Weights of a small mixture-of-experts language model, trained from scratch on English Wikipedia.
Training: a variant of SOAP for the experts, 541M tokens, 8256 steps.
Below are experts of layer 2 (counted from 0) of a mixture-of-experts language model. Rows are named router (the router's row for the expert), gate (a neuron's input weights, with its number), up (a neuron's input weights, with its number), down (a neuron's output weights, with its number) and show model dimensions 512-639. Each number is 50 + 10 x the weight over its row's rms, rounded and kept within 0 to 99.
After each expert's rows: a language model's description of what the expert responds to. This comes from a sample of Wikipedia text that the model never trained on.

# expert 6
router:40 47 55 53 46 59 40 44 65 75 42 33 68 42 67 57 51 53 52 57 53 44 54 63 59 49 65 52 35 58 50 42 47 41 39 31 50 65 42 37 32 46 52 52 45 51 39 54 56 40 56 45 64 61 60 48 52 48 49 44 58 47 78 60 62 38 31 50 45 55 47 48 53 41 40 32 51 52 33 40 41 36 53 61 57 47 48 63 49 47 45 17 45 60 49 37 60 55 35 50 40 41 56 50 67 50 52 39 58 58 54 38 50 45 37 35 36 46 61 56 51 66 54 55 67 52 56 42
gate0:59 31 36 56 45 45 55 44 62 43 42 25 34 32 52 43 54 58 52 45 68 39 50 74 47 46 35 44 44 43 38 60 59 58 60 54 54 42 76 42 50 49 56 41 52 40 49 60 40 58 39 51 57 35 56 49 57 55 53 60 43 57 45 33 50 57 52 57 61 39 46 36 49 61 50 42 54 39 57 45 37 42 53 45 57 63 43 61 51 40 60 55 42 32 56 53 28 44 54 49 41 30 50 45 53 64 38 72 50 48 44 42 39 64 55 59 51 53 49 48 54 64 56 57 55 45 58 38
up0:56 39 52 51 61 60 48 48 60 48 55 55 52 38 52 50 61 56 66 48 54 66 74 49 55 43 67 58 52 61 56 54 59 57 63 42 58 66 42 47 42 52 58 43 45 58 57 41 67 28 50 55 65 46 60 31 68 46 65 34 57 52 53 56 42 68 65 53 61 64 64 53 50 48 31 47 56 43 40 71 36 59 43 37 49 63 41 46 62 45 60 29 60 57 53 34 45 32 29 58 63 43 41 54 55 57 62 55 46 46 51 51 61 35 56 50 44 58 55 38 43 56 47 62 45 71 33 55
down0:54 52 49 50 55 64 48 34 65 52 41 33 58 49 66 51 59 44 59 39 73 66 55 42 69 44 33 47 42 62 36 61 54 41 49 50 52 56 39 30 39 44 48 54 61 46 48 52 40 48 49 40 55 37 59 64 51 53 60 53 61 43 48 50 52 55 38 54 34 54 49 37 37 50 51 56 44 55 26 39 44 51 58 47 44 54 43 40 41 49 58 59 51 50 41 61 52 30 43 62 53 53 66 56 35 35 55 68 56 75 44 55 57 45 37 56 50 71 32 47 58 57 32 39 39 44 52 60
Description: Spaces, capitals, also. Spaces in LaTeX or non-Latin script, capital-letter pieces in codes and tables (SI, SS, ER), and adverbs like also, often, usually.

# expert 19
router:37 60 56 56 53 33 64 70 57 53 31 36 38 58 41 65 38 59 64 58 31 52 48 50 53 52 55 38 55 68 28 42 45 46 62 41 62 46 45 17 52 46 45 44 50 48 64 47 48 42 51 51 47 64 49 63 66 54 70 53 49 55 51 54 53 41 34 42 49 64 54 38 61 58 64 40 47 60 36 50 52 47 74 61 60 67 47 57 43 46 42 45 42 53 44 43 41 66 36 65 35 56 42 22 54 57 48 39 61 46 39 44 52 53 52 51 50 49 41 44 48 58 57 46 44 53 47 40
gate0:44 48 47 42 43 54 64 29 80 43 43 25 41 53 30 56 45 49 43 57 56 61 31 28 72 48 60 53 65 44 56 58 39 59 50 39 57 54 62 50 30 77 56 48 49 53 46 31 49 52 42 40 44 44 30 59 33 43 47 57 45 55 62 55 51 54 33 46 54 38 55 46 59 40 36 63 60 70 59 40 38 42 59 39 47 56 75 49 42 48 47 60 51 57 53 54 52 31 49 50 37 44 49 51 38 56 74 36 44 74 32 43 53 42 52 60 55 41 44 34 56 61 49 65 49 59 34 45
up0:59 45 62 40 47 69 44 23 34 55 48 60 66 51 39 41 40 63 46 47 58 58 57 39 56 70 45 61 53 70 43 49 55 64 57 50 48 41 48 57 43 43 56 40 55 50 61 68 39 59 66 44 54 33 66 63 62 68 40 64 57 48 43 35 62 52 51 30 39 57 59 47 39 67 62 36 63 50 55 48 50 55 48 46 40 44 29 52 65 51 49 53 59 41 38 60 53 34 55 57 46 46 54 51 36 51 53 53 62 33 64 67 49 51 58 49 50 38 56 37 35 37 48 32 48 50 56 44
down0:24 25 69 64 56 54 53 64 60 51 56 49 49 58 66 63 44 42 43 46 62 56 54 61 68 71 39 50 55 45 46 41 49 61 44 42 35 58 59 42 49 62 51 45 44 60 51 43 35 57 64 50 44 32 63 38 61 50 43 45 65 41 54 45 55 45 39 48 41 45 44 33 39 44 48 41 47 50 50 47 53 36 36 52 38 49 49 38 43 40 35 54 48 45 39 41 58 48 55 48 45 41 49 52 55 47 40 38 50 46 68 60 61 46 55 61 37 50 42 43 48 58 48 52 52 31 41 53
Description: Sports and institution words. Sports and organization name words like football, Cup, Championship, Racing, Team, especially in played college football and sports tables.

# expert 10
router:34 71 35 72 54 32 46 45 57 63 49 43 65 52 69 60 47 39 64 53 53 55 47 56 47 52 50 46 42 65 46 45 49 42 63 25 53 59 34 33 35 40 32 38 31 42 50 41 48 44 59 61 64 53 46 48 35 46 54 46 46 42 65 53 51 45 29 47 50 53 51 52 62 50 47 49 56 63 45 52 50 41 60 49 61 43 38 59 47 52 31 24 37 53 56 33 32 59 55 46 41 41 37 33 64 36 45 56 49 54 48 49 60 57 36 38 43 48 41 63 35 59 48 45 80 55 50 47
gate0:32 62 50 53 65 59 49 36 52 59 45 57 56 50 46 33 53 29 42 54 36 34 61 46 42 44 37 71 46 29 48 53 42 59 44 68 49 34 41 50 49 30 59 41 27 60 52 61 61 43 63 60 40 59 44 42 66 51 38 51 69 48 40 45 43 41 56 48 47 57 59 40 51 56 52 46 50 62 45 53 68 55 51 32 60 55 46 26 53 37 50 51 55 40 65 43 48 56 42 62 51 54 37 42 59 55 41 45 40 55 46 41 44 58 62 49 44 58 57 53 49 51 46 57 33 37 56 34
up0:34 56 52 61 66 52 49 48 59 45 55 60 55 54 51 45 55 60 46 44 43 59 45 44 39 34 44 48 58 51 37 60 76 54 52 52 57 34 44 44 32 59 55 46 54 50 56 66 54 71 49 50 38 50 46 49 37 48 44 36 51 50 48 54 47 51 54 48 51 52 36 32 50 39 46 57 51 49 43 58 47 58 58 48 41 41 64 53 43 52 46 61 34 70 55 46 44 51 44 51 67 37 47 38 56 74 61 55 47 31 63 64 49 57 46 64 53 65 59 45 34 43 48 59 53 58 66 66
down0:40 50 41 69 59 68 60 51 48 65 40 49 48 42 48 27 44 51 47 53 40 60 65 32 67 57 41 56 61 31 46 43 59 38 51 59 52 58 53 62 44 46 44 64 64 48 63 46 57 45 54 40 63 58 55 59 33 27 44 41 56 44 43 49 60 58 43 35 55 43 46 50 61 56 47 70 57 66 53 34 38 60 66 62 45 46 45 60 67 37 40 43 47 41 50 53 55 61 56 53 41 38 51 59 52 63 39 66 56 44 64 55 50 42 54 53 48 59 51 41 30 59 50 46 48 41 39 49
Description: Common topic nouns. Everyday head nouns after an article or modifier, such as book, film, project, story, language, character, system.

# expert 17
router:44 47 57 54 42 42 46 53 56 67 33 39 57 40 63 64 58 49 70 54 50 40 55 67 57 51 38 40 54 50 42 48 49 45 49 33 59 68 30 30 45 50 38 34 39 42 38 43 42 37 53 64 58 50 53 54 61 52 64 54 66 48 91 41 51 35 38 57 46 55 51 67 72 42 47 49 61 66 50 41 48 29 60 61 66 50 44 63 50 46 42 40 52 39 58 38 41 57 48 36 42 40 38 37 66 33 45 50 62 49 51 37 58 58 51 38 45 51 65 55 44 62 57 45 59 47 53 43
gate0:28 52 60 53 33 54 49 68 39 39 48 56 59 51 45 49 51 35 52 42 45 60 50 59 40 51 75 66 55 58 72 42 60 52 63 43 58 29 59 66 56 25 50 54 28 39 60 48 48 61 60 53 28 61 64 59 41 35 45 64 36 54 46 58 55 46 48 54 66 47 54 71 59 51 52 45 43 63 61 47 47 69 40 40 47 48 50 42 52 37 54 55 58 54 40 47 39 53 50 39 49 72 26 64 74 45 55 45 51 44 51 49 47 39 57 51 58 46 72 43 64 57 49 26 50 50 27 51
up0:47 57 50 50 51 39 41 48 62 68 56 53 34 59 44 38 46 53 57 59 59 56 55 47 49 47 49 42 30 73 46 57 43 82 52 39 49 38 43 49 43 35 50 59 56 74 54 44 42 56 35 61 58 43 47 54 59 53 41 45 54 44 39 50 54 46 40 59 37 59 53 49 45 65 44 56 50 42 49 69 51 38 44 35 51 67 55 40 49 54 29 52 28 48 42 49 70 52 63 64 52 37 42 50 32 58 45 37 57 41 54 53 53 42 50 41 70 54 41 51 45 56 38 42 44 47 66 59
down0:44 58 59 63 52 59 53 50 54 69 53 75 43 41 56 44 40 80 52 62 45 43 40 43 65 71 49 49 74 56 51 52 61 46 45 52 43 60 52 56 35 54 48 56 46 52 49 60 39 48 43 37 64 43 41 26 66 49 52 41 49 56 54 44 53 42 54 48 48 55 54 52 34 50 61 39 36 41 47 60 25 45 44 66 42 49 38 52 36 50 36 45 41 51 42 37 55 50 37 46 39 57 30 38 39 40 29 64 48 59 56 29 50 50 54 60 42 60 28 63 59 52 65 61 43 47 52 34
Description: Word-initial letter fragments. Short consonant pieces starting or splitting rare words, names and URLs, such as p in Smartpunk, k in kab.go.id, ph.

# expert 8
router:45 64 46 33 56 58 43 68 44 57 45 33 50 51 44 71 40 54 50 63 59 41 47 60 63 53 58 38 20 52 46 55 54 30 55 44 67 55 41 27 32 50 52 43 56 49 44 47 52 43 48 50 54 60 58 68 60 34 42 52 39 46 60 34 49 36 39 37 40 58 54 43 68 38 49 51 65 44 38 57 44 32 59 57 62 49 39 38 52 47 33 45 37 40 64 35 54 47 46 54 31 38 41 47 60 47 41 54 60 54 52 33 47 63 43 35 34 51 53 69 53 64 45 53 62 36 55 53
gate0:57 50 55 56 57 57 33 54 40 62 40 40 38 69 46 65 48 46 46 35 35 59 49 63 63 46 51 50 41 52 69 49 38 64 47 54 40 51 41 44 57 57 52 47 49 49 53 53 45 46 48 46 42 49 43 57 52 51 43 57 44 32 68 45 43 56 54 28 49 47 66 51 51 47 31 56 63 37 56 68 46 26 38 49 50 44 46 68 47 56 65 45 36 47 68 56 39 46 44 27 50 53 56 36 45 38 61 46 35 58 63 50 50 70 40 56 36 59 52 49 62 61 41 45 61 60 59 54
up0:46 51 36 55 44 46 58 52 65 48 51 48 61 53 34 62 51 46 47 50 43 65 41 59 44 47 67 42 42 42 57 48 60 47 60 39 64 70 60 50 45 50 42 48 40 47 56 37 59 65 57 40 53 48 55 53 57 71 61 60 48 35 36 54 37 33 52 55 61 55 46 66 39 55 42 57 45 42 32 28 35 47 58 53 59 38 56 65 44 42 42 48 51 26 53 56 54 59 76 43 56 49 47 39 58 57 58 44 46 44 57 25 59 45 50 57 63 59 54 31 64 38 52 43 62 46 45 45
down0:48 66 37 35 61 39 33 45 61 49 40 59 32 40 48 54 53 39 53 58 48 52 49 44 52 49 60 49 41 63 59 50 44 40 41 49 70 37 72 50 60 65 66 49 63 57 57 53 49 41 28 44 53 33 38 64 62 63 56 68 71 62 43 50 50 37 50 54 66 46 61 44 70 35 18 70 53 60 49 51 49 40 63 43 56 55 51 60 51 72 51 65 58 53 47 50 50 34 65 61 50 73 67 54 65 54 55 48 53 44 57 44 53 55 53 46 55 59 58 40 54 51 47 50 53 66 33 38
Description: Military units, ins- pieces. Military unit nouns such as Battalion, Regiment, Squadron, troops, plus word-initial pieces like ins, cons, imm, often in names.

# expert 3
router:48 54 51 56 55 48 52 71 43 47 32 63 53 48 39 64 53 57 52 42 54 32 47 61 75 50 64 45 34 53 41 43 47 32 54 42 44 44 38 40 42 70 36 47 52 42 39 53 46 35 36 60 38 60 46 50 62 42 65 50 69 63 60 62 49 45 49 40 47 58 54 73 62 50 54 61 56 56 58 56 33 44 35 45 50 39 44 54 45 54 39 42 46 50 58 30 54 48 43 45 41 47 49 40 54 31 45 54 56 45 49 41 63 51 51 35 48 36 56 47 40 53 36 40 42 58 58 66
gate0:36 53 59 38 61 68 64 43 55 36 48 35 40 49 64 45 41 42 61 57 36 49 45 52 50 41 48 58 46 68 43 35 49 42 37 40 54 40 48 38 50 46 57 49 59 34 38 54 55 46 67 38 46 58 58 24 35 32 46 50 41 50 57 39 41 56 64 35 63 59 74 34 38 66 57 42 52 54 52 61 30 54 46 48 70 31 45 71 37 54 56 39 34 39 56 26 50 54 45 57 61 53 42 53 57 56 56 43 51 56 59 47 63 55 51 61 52 45 50 53 69 74 49 33 45 53 55 46
up0:54 52 45 52 57 54 46 51 49 56 59 36 41 49 44 43 43 64 48 34 39 29 35 53 42 54 63 53 39 60 44 50 38 50 56 43 62 49 62 23 58 50 58 28 27 56 37 67 38 50 48 44 64 50 45 48 66 66 41 54 39 56 50 36 45 52 71 51 49 67 47 45 46 64 35 51 53 52 44 55 59 52 60 47 28 51 46 53 38 39 39 58 37 53 56 57 54 52 33 46 60 44 49 57 62 47 46 45 55 35 45 51 51 63 42 61 39 45 50 45 35 51 54 41 39 42 47 43
down0:54 46 59 61 69 62 21 31 48 53 54 55 54 36 31 58 49 50 62 43 59 16 54 65 45 50 45 70 42 46 52 42 67 76 46 49 44 47 40 37 33 60 43 46 46 55 44 70 61 39 71 53 58 38 50 50 46 56 46 51 39 48 68 39 31 61 31 57 56 45 56 62 44 30 53 45 41 67 41 56 64 52 44 42 38 49 69 50 55 55 45 64 51 40 50 48 45 65 51 51 81 23 46 44 50 55 52 54 48 50 40 43 52 55 39 41 64 53 34 55 49 44 47 43 36 64 49 43
Description: Infobox field labels. Field names, colons and line breaks in infobox-style entries, such as Preceded by, Succeeded by, Website, Genus, Nickname.

# expert 9
router:29 68 61 42 41 29 56 77 61 41 47 52 52 48 54 59 45 72 49 44 54 51 57 47 51 55 54 43 27 52 37 32 60 47 75 55 58 40 36 46 54 53 37 53 56 52 53 50 44 46 37 55 59 55 48 56 62 46 55 60 61 47 75 57 50 43 41 52 49 64 44 56 53 49 47 53 58 55 33 63 58 39 58 56 54 40 55 56 40 50 48 43 42 33 66 36 31 43 42 68 43 51 47 31 63 35 40 42 51 52 46 34 49 61 44 33 35 39 46 58 52 64 56 59 47 66 53 43
gate0:58 59 46 61 49 79 25 63 59 39 40 49 64 59 36 63 60 65 30 41 60 40 66 60 64 45 57 56 56 39 56 58 61 51 58 56 56 60 57 41 49 68 36 46 66 71 62 39 44 62 59 55 39 51 53 57 47 26 56 59 50 50 48 57 51 39 40 56 58 44 36 53 43 56 70 51 54 60 30 46 49 54 41 37 53 36 48 37 65 50 49 50 40 24 48 54 45 53 41 52 51 37 58 61 62 36 30 31 59 25 53 52 43 44 67 39 43 51 49 59 66 51 52 43 54 57 37 36
up0:39 50 42 63 29 57 51 64 47 68 50 29 52 55 52 54 44 34 53 57 43 56 56 74 46 42 26 61 47 52 45 41 61 31 61 70 56 53 53 50 69 43 53 50 41 44 38 66 60 42 62 54 45 42 44 71 59 54 53 50 53 47 37 51 54 42 49 53 43 35 41 55 56 53 55 51 43 51 53 54 56 61 58 66 55 40 37 74 44 49 29 58 52 42 32 45 52 37 54 53 52 56 49 38 61 54 46 50 49 47 49 53 46 48 72 50 57 54 52 56 48 53 49 61 49 39 41 32
down0:44 45 40 38 64 49 33 59 48 51 55 36 46 43 41 38 45 48 48 57 52 62 64 58 50 25 37 56 44 68 70 47 79 43 52 63 52 58 55 63 56 35 66 66 55 52 63 42 63 46 53 49 57 66 72 49 48 62 53 52 30 52 56 51 32 44 57 51 47 49 60 62 23 45 41 59 27 53 59 44 47 48 56 60 50 39 81 31 58 52 60 43 43 63 38 62 43 49 56 58 55 29 62 47 49 65 44 45 59 42 56 58 60 35 63 47 61 43 49 50 36 46 64 48 59 54 36 61
Description: Closing brackets, headings. Closing parentheses, braces, quotes and heading equals signs, e.g. (incumbent), == Honors ==, LaTeX }, plus final pieces of foreign names.

# expert 4
router:43 44 49 61 49 46 48 56 59 49 43 48 53 51 51 59 38 59 49 39 19 43 65 51 51 58 55 47 41 79 46 36 35 53 54 43 63 51 46 63 39 72 38 48 55 26 55 44 51 44 47 65 44 66 50 52 58 52 62 61 67 45 41 50 61 31 45 51 42 62 65 50 52 44 51 38 66 63 46 48 36 46 51 56 51 48 53 60 31 63 48 29 49 54 71 37 55 60 57 55 37 42 50 38 60 57 55 43 64 38 48 42 45 60 34 43 28 41 48 66 49 67 52 46 53 61 56 76
gate0:49 41 60 45 47 48 52 48 44 62 39 60 61 50 38 51 35 42 48 52 62 42 60 25 33 39 51 47 23 59 45 46 39 44 39 35 57 57 54 62 50 45 50 81 31 66 50 46 58 44 67 40 30 56 51 63 54 44 41 54 48 42 61 31 53 49 40 63 44 47 69 42 33 59 59 47 51 34 48 62 54 48 35 46 52 59 55 64 54 24 48 68 39 39 41 60 54 42 53 39 49 52 51 42 40 48 49 42 24 72 74 49 42 56 52 52 51 46 52 50 51 52 58 65 47 44 49 23
up0:37 51 54 49 49 48 50 48 33 56 47 49 53 34 60 55 49 45 46 63 53 68 47 46 31 76 55 47 52 52 68 49 54 22 34 65 49 50 69 37 51 38 40 62 69 49 49 50 50 53 50 36 57 51 44 52 58 47 54 53 55 37 57 41 49 45 60 51 53 49 42 52 56 41 43 42 61 62 59 46 54 54 29 59 60 46 54 29 52 48 65 49 55 51 35 38 61 52 56 58 55 66 56 53 33 63 65 42 38 46 29 43 51 39 38 62 56 56 45 38 48 54 63 35 51 36 52 46
down0:31 39 57 59 49 36 31 45 51 33 27 50 58 44 50 47 45 51 33 46 54 48 47 68 43 62 56 49 23 48 57 36 57 48 53 57 61 63 65 45 33 53 52 52 49 58 46 57 58 52 59 41 72 55 52 66 61 52 45 40 55 46 38 48 64 70 49 58 39 47 54 34 35 48 54 54 57 60 48 52 59 70 57 44 51 39 58 55 46 42 49 54 54 54 63 47 70 51 49 57 44 66 56 42 55 46 55 41 41 64 51 52 26 27 42 31 64 50 75 56 64 44 46 67 56 57 22 69
Description: Prepositions before nouns. Prepositions after a noun or verb that introduce a following noun phrase, such as of, in, on, with, between, during.

# expert 11
router:43 63 53 64 43 31 31 68 58 61 55 30 57 42 51 65 58 54 56 47 39 39 48 46 46 48 56 36 35 65 43 50 50 50 57 48 60 64 37 49 44 48 40 52 31 39 45 44 27 25 44 56 42 42 44 66 49 57 45 63 54 55 72 29 53 46 41 42 30 67 50 32 73 48 51 55 55 57 48 36 40 48 61 52 43 33 46 63 41 43 53 42 44 43 55 48 51 57 50 64 48 37 40 46 52 53 52 56 52 39 53 53 55 72 59 36 47 47 67 56 60 55 51 40 58 47 64 52
gate0:63 42 43 54 49 59 39 62 42 65 55 58 61 61 58 47 45 57 44 40 33 35 63 42 54 39 52 58 41 39 48 50 68 44 37 45 61 42 40 41 61 65 34 47 28 55 49 43 45 43 33 59 49 55 40 68 46 57 42 39 38 55 60 66 59 30 45 65 36 62 50 44 42 53 67 63 40 58 49 43 45 44 52 67 49 53 60 55 61 41 42 55 55 59 36 40 42 38 48 46 52 33 54 42 28 34 38 50 48 41 50 38 39 49 47 67 41 33 50 53 59 46 45 53 42 45 50 48
up0:28 46 29 41 47 49 50 42 47 36 49 60 36 52 61 53 40 49 47 61 63 58 45 40 51 68 34 52 72 54 31 54 46 46 68 45 63 53 59 39 37 49 59 54 63 53 62 64 51 72 58 59 41 31 53 49 43 47 48 49 58 57 46 53 44 67 53 38 31 48 60 53 74 48 47 32 55 40 20 48 52 61 50 41 63 46 40 38 47 46 40 42 63 40 61 54 68 45 56 45 50 68 54 49 41 59 45 39 74 43 74 42 42 43 63 31 45 64 65 53 42 47 56 35 52 75 50 64
down0:54 68 53 55 49 47 57 47 62 64 39 51 51 57 57 61 52 32 52 58 50 41 57 62 54 66 34 52 59 40 43 21 63 46 61 53 52 43 41 55 44 41 41 25 63 50 52 56 42 63 50 35 52 40 50 52 71 38 55 58 65 48 38 45 49 46 51 54 67 45 55 50 60 56 44 40 51 48 37 60 40 44 56 53 56 56 50 58 62 59 50 45 58 62 41 50 38 28 53 47 42 47 59 59 55 38 60 26 62 52 59 48 42 31 56 65 58 51 42 62 56 54 55 36 46 46 42 44
Description: Clause connectives. Commas and words opening subordinate clauses in running prose, such as which, who, that, as, when, while, before.

# expert 13
router:44 57 37 48 45 41 50 67 58 62 41 43 59 52 39 56 50 64 51 51 51 39 55 39 53 52 54 54 52 52 35 38 56 53 62 42 57 56 49 33 43 42 32 50 44 49 41 46 46 44 55 52 51 48 54 73 54 50 68 52 53 42 81 46 61 53 51 57 48 50 59 55 64 43 48 22 63 63 40 46 47 32 56 66 54 40 40 49 49 55 27 41 47 40 60 47 60 50 33 48 39 30 56 34 64 46 49 33 62 44 35 38 66 51 45 50 42 60 58 61 45 54 68 47 59 58 45 46
gate0:39 35 41 49 69 57 51 49 62 39 48 51 54 56 41 44 44 59 49 37 48 26 43 52 62 45 52 56 59 52 43 37 48 48 47 46 47 53 58 66 54 51 44 36 54 52 62 62 49 51 40 44 64 31 55 46 52 52 45 50 45 45 55 34 49 67 57 41 36 62 45 53 55 46 50 46 39 37 48 46 49 53 55 42 19 58 67 51 49 46 61 38 54 62 53 57 54 41 27 52 34 34 59 33 55 47 59 61 44 40 51 59 48 36 38 57 45 53 58 65 64 63 56 36 47 41 71 57
up0:60 56 44 40 65 63 51 50 54 37 61 61 43 54 76 58 40 58 51 39 54 39 60 52 37 36 54 64 55 41 44 35 58 48 48 48 47 49 64 48 46 52 58 29 50 53 57 45 58 51 37 49 45 53 26 57 38 46 32 53 42 52 50 62 48 61 53 24 40 25 72 29 40 48 43 44 34 47 56 38 53 49 54 25 58 51 49 44 56 55 50 45 37 52 50 59 52 51 60 48 45 55 43 42 46 46 68 65 46 55 49 55 41 40 32 58 56 44 63 52 57 40 55 54 54 56 48 53
down0:52 39 59 33 55 70 35 66 66 49 41 53 64 54 46 51 43 50 34 62 40 58 51 41 57 49 59 37 57 51 53 43 57 47 39 42 47 51 44 50 52 48 29 64 57 43 50 56 54 51 43 39 59 64 38 39 49 50 58 54 42 56 46 63 47 50 56 57 68 41 71 40 28 50 56 54 45 43 49 48 51 76 58 36 44 54 50 42 61 46 55 43 57 52 48 58 42 53 41 63 44 54 50 40 53 40 51 62 57 39 63 49 36 33 60 59 57 44 59 53 37 39 48 28 24 49 61 59
Description: Numeric value pieces. Digits, decimal points, dashes and opening parentheses inside measurements and table numbers, e.g. 67 ft 3 in (20.50 m), 73.6.

# expert 0
router:41 59 47 61 51 49 50 41 59 57 33 40 51 42 45 62 56 59 62 60 52 49 39 51 52 47 67 61 43 53 64 32 47 38 49 39 65 54 46 26 29 54 39 49 30 49 53 46 51 43 50 57 45 60 54 48 56 38 46 54 52 56 75 48 59 34 53 52 54 48 44 58 57 40 48 55 55 53 53 53 62 43 59 49 52 50 42 50 49 45 34 31 33 49 47 25 50 50 54 54 45 43 51 39 62 45 57 38 44 58 42 45 63 52 42 35 31 44 44 53 45 60 46 41 63 48 61 61
gate0:60 41 44 38 51 59 53 51 53 30 56 48 58 50 56 53 66 47 33 43 44 43 39 65 46 42 67 73 61 54 36 50 49 57 61 44 55 43 51 40 65 31 48 40 48 63 52 56 60 47 45 44 38 69 55 35 49 55 42 48 54 51 72 47 45 56 49 59 44 57 37 64 51 63 59 50 43 40 60 22 75 58 62 43 58 48 48 55 32 56 53 50 58 53 58 56 39 45 49 45 72 49 64 53 46 35 33 43 53 46 50 47 39 29 62 47 67 42 49 45 57 41 59 62 66 56 30 53
up0:51 39 49 58 45 44 44 58 45 58 64 56 49 23 52 52 59 51 40 47 34 44 51 38 64 34 34 59 59 54 58 48 55 40 48 49 48 58 41 63 54 71 51 62 49 30 56 46 51 43 50 63 47 34 62 48 41 40 44 32 47 45 52 45 56 38 37 51 59 46 42 67 53 61 45 55 52 55 37 50 29 62 44 47 50 43 47 62 46 66 51 55 44 44 61 40 68 46 67 75 53 49 49 60 37 55 61 45 53 36 39 57 60 47 50 58 38 48 57 47 58 57 56 43 41 48 52 48
down0:49 60 62 46 55 61 54 55 36 79 48 49 54 60 52 41 50 52 37 53 60 54 66 39 42 74 57 37 42 50 66 36 53 33 41 53 53 39 53 48 40 40 44 51 44 65 37 51 43 46 36 55 48 52 47 52 69 54 49 53 33 44 42 46 51 47 64 42 64 61 58 64 53 57 45 31 51 38 45 48 45 54 49 52 39 48 46 38 52 48 37 49 28 64 58 59 52 68 45 51 53 25 42 48 48 74 55 54 61 62 47 40 58 41 55 65 68 43 33 40 43 36 41 55 38 51 54 40
Description: Word-initial fragments, foreign words. Single letters or short pieces opening a split or foreign word, such as d in dioxide, l in laptop, de, des, del.

# expert 1
router:42 61 45 57 43 48 55 58 62 58 36 39 64 36 57 59 47 67 51 67 52 53 61 53 58 51 61 41 38 62 46 52 52 42 72 43 70 36 44 42 42 48 40 56 37 35 62 43 55 40 49 68 47 52 46 58 45 42 63 48 63 48 48 42 61 52 40 43 30 66 54 56 70 55 59 50 39 60 38 49 55 41 71 60 58 64 50 56 50 58 39 41 49 32 52 43 42 60 38 50 45 31 53 48 67 49 56 32 62 52 35 35 58 57 46 42 39 43 51 44 41 78 39 46 54 64 48 49
gate0:37 66 41 70 44 52 54 43 55 63 56 48 39 45 48 64 52 55 49 53 51 45 61 49 60 25 51 43 49 31 65 65 55 30 41 69 41 39 53 63 50 48 47 46 32 47 55 42 59 58 63 38 60 60 61 40 52 34 45 53 43 34 70 60 54 40 57 34 52 56 52 68 52 51 47 49 67 46 51 40 40 50 52 68 60 72 53 50 46 44 54 55 54 28 50 47 44 33 63 33 47 36 60 47 60 41 39 77 43 38 49 52 68 48 54 43 47 43 46 21 62 48 51 39 45 29 58 65
up0:53 61 53 56 50 54 52 52 45 59 54 45 37 50 48 20 62 63 50 52 43 54 68 63 51 60 61 63 60 61 43 67 44 45 39 39 36 39 46 55 54 50 57 50 56 78 69 48 60 61 46 45 47 61 46 31 44 36 54 53 34 48 46 65 52 48 38 38 54 52 60 60 55 62 54 51 63 52 44 45 55 62 44 59 52 62 62 50 33 31 52 51 31 28 63 42 51 44 53 55 71 51 51 48 49 57 48 62 49 49 57 46 55 60 46 61 57 42 48 35 47 51 49 58 54 52 61 57
down0:72 63 54 52 53 55 50 39 46 52 32 46 52 53 41 61 40 53 63 40 60 72 63 54 36 53 55 48 48 74 60 42 43 63 29 50 68 61 75 56 71 45 50 44 45 61 34 55 53 49 58 56 44 56 35 58 38 45 43 59 46 38 39 51 32 60 59 64 34 37 40 47 47 70 63 55 52 50 39 36 56 66 56 50 54 25 33 39 52 40 57 45 46 40 42 43 43 55 44 59 33 54 41 44 50 37 52 54 59 47 46 46 52 43 50 46 62 33 31 45 51 51 54 54 51 60 34 56
Description: Table cell separators. Pipe separators and small digits inside Wikipedia tables of statistics, records and results, plus semicolons in lists, e.g. | 0 | 1.

# expert 2
router:51 46 45 46 38 54 46 48 49 51 41 60 41 50 35 72 47 52 66 39 41 48 50 60 62 49 65 48 57 66 44 56 44 44 44 48 49 61 53 50 45 70 50 41 30 46 45 50 54 49 54 69 53 48 57 48 54 37 60 54 53 60 56 43 56 60 43 63 40 55 37 49 59 49 59 47 56 56 45 57 51 43 58 59 69 58 45 62 41 56 46 31 45 48 70 48 43 52 23 36 50 39 44 41 61 42 53 49 76 54 39 54 64 63 36 29 56 48 46 58 39 52 45 53 49 61 66 67
gate0:53 36 70 44 48 35 51 37 60 38 43 54 34 46 39 49 62 34 55 35 40 70 61 46 46 59 40 51 61 50 52 61 52 56 49 46 50 67 36 52 55 41 48 61 47 48 31 51 51 36 33 42 58 49 54 47 43 56 60 51 55 37 51 51 52 45 56 71 45 48 42 47 52 54 68 45 44 57 47 34 53 59 55 56 42 41 50 46 59 44 47 49 45 34 46 50 41 34 50 71 40 70 19 44 37 51 53 64 52 68 47 31 35 50 55 51 49 56 51 60 54 59 44 39 49 41 40 50
up0:44 61 60 49 53 52 44 67 56 53 58 45 47 38 58 22 47 55 35 59 27 53 48 54 57 48 39 54 58 57 43 50 59 58 44 58 49 38 58 41 52 52 54 48 56 59 50 55 67 60 57 55 45 56 48 59 46 68 53 55 48 40 34 41 58 39 55 58 28 38 57 47 49 36 70 65 53 45 46 55 38 59 46 53 56 37 40 49 44 54 54 43 56 58 43 46 57 38 57 41 68 57 58 54 62 41 45 28 35 58 45 58 79 40 39 69 37 51 44 40 44 44 54 57 50 45 42 55
down0:53 48 53 62 54 57 43 56 51 37 43 59 56 38 41 46 62 62 63 51 42 41 78 67 38 57 42 44 57 45 41 49 55 43 53 61 54 51 57 59 58 32 44 56 39 43 50 55 49 52 40 45 58 43 38 52 59 47 57 61 53 58 47 88 42 41 58 43 45 51 57 70 51 57 60 45 51 40 49 57 47 35 61 48 59 60 57 48 54 57 50 63 53 41 48 50 43 39 45 42 52 49 57 52 50 49 53 32 32 50 51 52 26 35 50 56 69 62 52 47 46 51 26 50 61 51 36 48
Description: Infinitive to, modals. The word to before a verb, plus modals and state-change verbs like would, could, will, became, joined, mostly in biographies.